Weights of a small mixture-of-experts language model, trained from scratch on English Wikipedia.
Size: 8 layers, width 192, vocabulary 4096.
Experts: 256 experts in each of 7 layers, 32 GELU neurons an expert, a shared expert of 64 neurons.
Training: a variant of Adam for the experts, 459M tokens, 7007 steps.
Below are experts of layer 5 (counted from 0) of a mixture-of-experts language model. Rows are named up (a neuron's input weights, with its number) and show model dimensions 0-191. Each number is 500 + 40 x the weight over its row's rms, rounded and kept within 0 to 999. Numbers have three digits each.
Before each expert's rows: a language model's description of what the expert responds to. This comes from a sample of Wikipedia text that the model never trained on.

# expert 14
What it handles: Past participles and function words after was/is or commas in running prose, such as known, used, called, but, than, not.
up0:525496491477521465456564473477475432547562559509457528547503535456512503491529422485519485509479440496565545527490520505508560487523562519543549476481446504509529519421535480527498412427456542541536545521535439548436467502508515488498489450512569556563504592448527547473540427536489513485527485504445481511523530459463566432507546543494466564500453484521501520505587473505533445501560567491545531526550496453488460492473519537491520487481509480440525578473532491514515554485485470448516515527443461500510479576449586544446465467437487476530474453406427535462455481501421451437

# expert 39
What it handles: First fragment of a lowercase word after the, of, and, often in science text, e.g. sh, fl, sc, eff-ects, sm-ooth, app-lication.
up0:534487519437468497479539437474493447526544484491557563506494426473523485527546521475506480527566571428570524480542481530441437486449491479533509522488539483512503477504512484476492489523568544503490442465530549429487472506549506485529488556526600499529512473468461469516558522451505466498500496512534543520402632504460462488514408452509473430535476509521511598515496512491500487441560507550467496509478468530463477499570482500560479483460456521450469479513551454499473424542570598473472456495539481471498478476544532513496573583547421580481475492517484466511461578437491543519

# expert 31
What it handles: Closing pieces of words and names after a consonant-ending stem, like us, in, ot, le, ex, as in Fav-us, pil-ot, Mar-x, Marc-in.
up1:508538528522512431471490475527522441473526496451514482514479519445422575570510520499542454486515576507438482526518537400503532461491494570520479468580527516524508505464439557588530493558403489426521450454500486524514563466543529510499495478534634482464461476466501524538465506542482463532526522447530452455499474529538504526547468456529496487506462556487466533522477531476474461517556539497530464478458512529469457519499540536545508522503481482408557469397515522511497477480468425545521529548419517560449527555474545515507502531469543461431520485498471523478451437494454491384

# expert 44
What it handles: Word-internal or final pieces like is, as, x, im, el in names and loanwords, e.g. bourgeo-is, Fais-al, Fort-as, Che-v-rolet.
up0:551521517490465516441508539447474475482553490497514554544534465477469550453444462488460507535505520544563440534526478577476536538466520476487460473488537515535502552547504514499546406471445520412509530469506493500451469543514512460509522531507505439532531477521522496418501461472482482474568491507531476483501494474497525502511444538467436513594482460483423455580552527485509505603517502514530501520528571484528558522492496494605518510534526465501452507474458501543529475622484486490537446588522473502589478439517530485435443552516492557466462519404486583559537495543445471434

# expert 21
What it handles: Single digits in years and catalogue numbers, and capital letters inside acronyms and codes, e.g. UNESC-O, RSC-D-S, 200-2, 2000-004A.
up0:517486534480507515461499454442501441581476459437533485507506446471509504478472534542473477565582528488481534482484491505498527535536500483512464505577509486430513479547491490442483489539553477514471435512536491499543497460455562495582489538492499511563526479488446502485523530453470414551485521416574494510497492489486543550488537472467536536498459522496577468492504529453516472502534493508504540518533487538511361478443549540539550453588463527568535445460533481536563400503487525545466451508421601499464558545529463488497490448555454548583471418442533480464471540462524497462

# expert 9
What it handles: Word-internal fragments such as ac, ar, ag, id, b, er inside names and words, e.g. Le-ag-ues, Pl-ac-id, am-id-st, b-ars.
up0:422539512503510525502527455423461518461424488444488489420553448541511535521444558473535470514612429512552530498501472515499542524521516460459487459560516557500453440498480553534395524501489467557533480513504475483579544511452572495537441561520566495488522514537498443438490517519525519487434519457510470447509515561448511473452463495510494472544507462478475488498519538508498539510485481520514551508506571459525378516463475533501469528487531548414485442448500457479478528466518443466439533478480575478541535508469541532441483497522445469515535547562517514579476557458602501531

# expert 43
What it handles: Word-opening prefixes and clusters such as sup, sp, dis, sub, trans, dr, and mid-word r, as in sup-ermarket, sp-eed, disast-r-ous.
up0:547545516515542458482499470483468466500517457503497533453456465538550557511477558468481489544478553487555516503532428531514518458516495481480471517485499501442465517586496517465507486566458487607518519490542445459434483539471500448531489483540533506529480544514494523533462539508493457531543531471460462561481484463522570496530476565635415419514479508498492492575566463452464518517518480502450468528479476528492472491485458553563458584498503496554499480447423651506438478524436510543463402491497575491485473483564516471488463493485511531459494497434473536487458534552445553528

# expert 2
What it handles: Word pieces inside non-English proper names and place names, often with diacritics, e.g. Diessenh-of-en, Al-Shamrani, č, ș, County.
up0:543524522455495493389522472516465495519578457531523585471517459514528458533487514533386513534453535464484496475471509475517506464442539439534446550543470486452499478483471479457523535571481497570517499511530556533527526540394443476580456452499510488447528535535492463523528492370538454525425494538586503527492466522509477562555519489442499540465448429437489508502460536466450522467519496527497554571481441500518520494500572528478527470517488575458459490480485440520591476525516462523516494486507495503526523537588478560433479469470500554440500519524485503519485505426518557524

# expert 12
What it handles: Opening parentheses after names or titles, as in Airport (REU) or School (Arkansas), plus table pipes, list dashes, indents and == heading markers.
up0:522404519506495592497505573447511474458446507503480562502479492547527512510524482556450488505458513526419472416525544520486504536520481496546593488502490452453573483567503512520483458521442503496533459440520524492497513526504464538481491434489458439545452514511456486419487466439582579502556536458593460523488535430532523496514522471455524456495468444554518404517521450476431433451524483476466588460507505472550484493506475558587481494472509518496521553550534522512408531472465574537547473569507543475476476522496507516478484514503529450493476509490541553449495444570496539542

# expert 13
What it handles: Opening consonant piece of a common word split after the, a, and or of, like r-isk, r-outes, tr-aveled, p-icks, b-ands.
up0:492482490438417483468523518483511514580436490505487489570387477494550524533445530511508480471471496566455497486410529499522506512566451481483506503464444541515450524441468477543502476510535508495555445517504569519434476545449507464464567425534398497575524485474467459485511432471562482482435517417541490506482499514512523477503479545481493576481501542527603416540510519457535492565503523454541471493548601445511473515523488493550489406479507525469510504523581528478507472461487504547532508506513493565477486539485546565494530499563545510571481458461526432548520549506554497493

# expert 8
What it handles: Single digit tokens inside years, statistics, coordinates and table figures, e.g. 20-2-3, 198-5, 5,57-2.
up0:500442490547467504481586514418509431531477437522505526508550527578522477515570445486477503537545527544510514500451575500500500465520501452527485492505505562500494490490477479519538486482568541478480469465509490468557455492465563563497444506464442524475498508507497468463526487438583503513458444528463549487506501458535520526456518503542461464456497504495461573505524377505594433482491509553456466498471514575482404480489553572504569449478525530462433411485495443486523511527458493522475466518448407525463493493521496485533485597499445517476512480530533558484559527481547622470

# expert 23
What it handles: Opening pieces of longer words after articles or possessives, awaiting a suffix, such as vict-ory, techn-, mov-, aut-obiography.
up0:480445482494556504455610561534507454527540488464547547498505566500538538583514528478479500471591486486454448490478498529483483524515443489464549496514524540505521524482517442457421492499523465504549536453522486458569527435496466499516511427519568510548452511474506422519505446516485485488499549476541583433502478587558476586533440501468554568494442450478535454457491456504451472454553491531477557553461534456566512494508466502510429511539450549497506423417510468503508428568480476525502461488486465419480519491577515466481500492525466492451459415473459480531506558524548502527

# expert 33
What it handles: Final syllables of words and place names, often in species or sports lists, e.g. sabermet-ric-s, geomet-ric, trop-ical, Tor-on-to.
up0:520451502497486526502503588565513528454472497462456567512542599483471511521515459536452511550469426527442622483515514490519546402537520481556456488500484502490478432491482516475496424483472598538529469513520469495526474541478461431484437481517516537499468472559495480549525537410484487527495494527522438430468411553502515516551567432504447524513459486525457570532556547466554487582505537470560570435555479557521466535495495553445455508463571473445488524519492527522462532491510466552513464512437472473517501527477509523450527493491509451507502602476447507507456510475524531494

# expert 62
What it handles: Bytes and letters of Arabic, Greek, Thai, Cyrillic and other scripts, plus LaTeX braces, IPA symbols and quotation marks.
up0:519471441479551491420538444499460476454521556457452499494444553571433504460498491420524435515434529521526466508506565510494498452502586439454511523499519489452497572467486502516506479519492492476552460502574443502493484518445524532430549436561478542506494490486484489529530528517512534505500508523539403537498517520474539446488517432494502482508534412485516530447473523489489505559462525521516559465438479530486453517414473440522541467488517508490553504453617530578501435494525448545510527554444529431388524502526494472408432513519479458462480477498524545503538505502587492450

# expert 4
What it handles: Byte pieces of Thai, Korean, Greek and other non-Latin scripts, plus opening parentheses before dates or notes in lists, such as (1725–, (2022).
up0:533493517499468553469449486494407450519492536532437476564461490467459470545519501494454565461495447564493507471457535507522498518486465451475480539570521551528525438467574494519475511461538551550523475520538481529533372559468503498557571549551469472469470567449434409442536476477550513496522509499457475497451575466439526554520540460528515532486409469469548518492496511543458471500495502517558569536513551431408540500522511545485494476470504568554508501487482432513529487495533465428539523459493469446461540499479456568507463436473509481574498499469384496513485496478498495507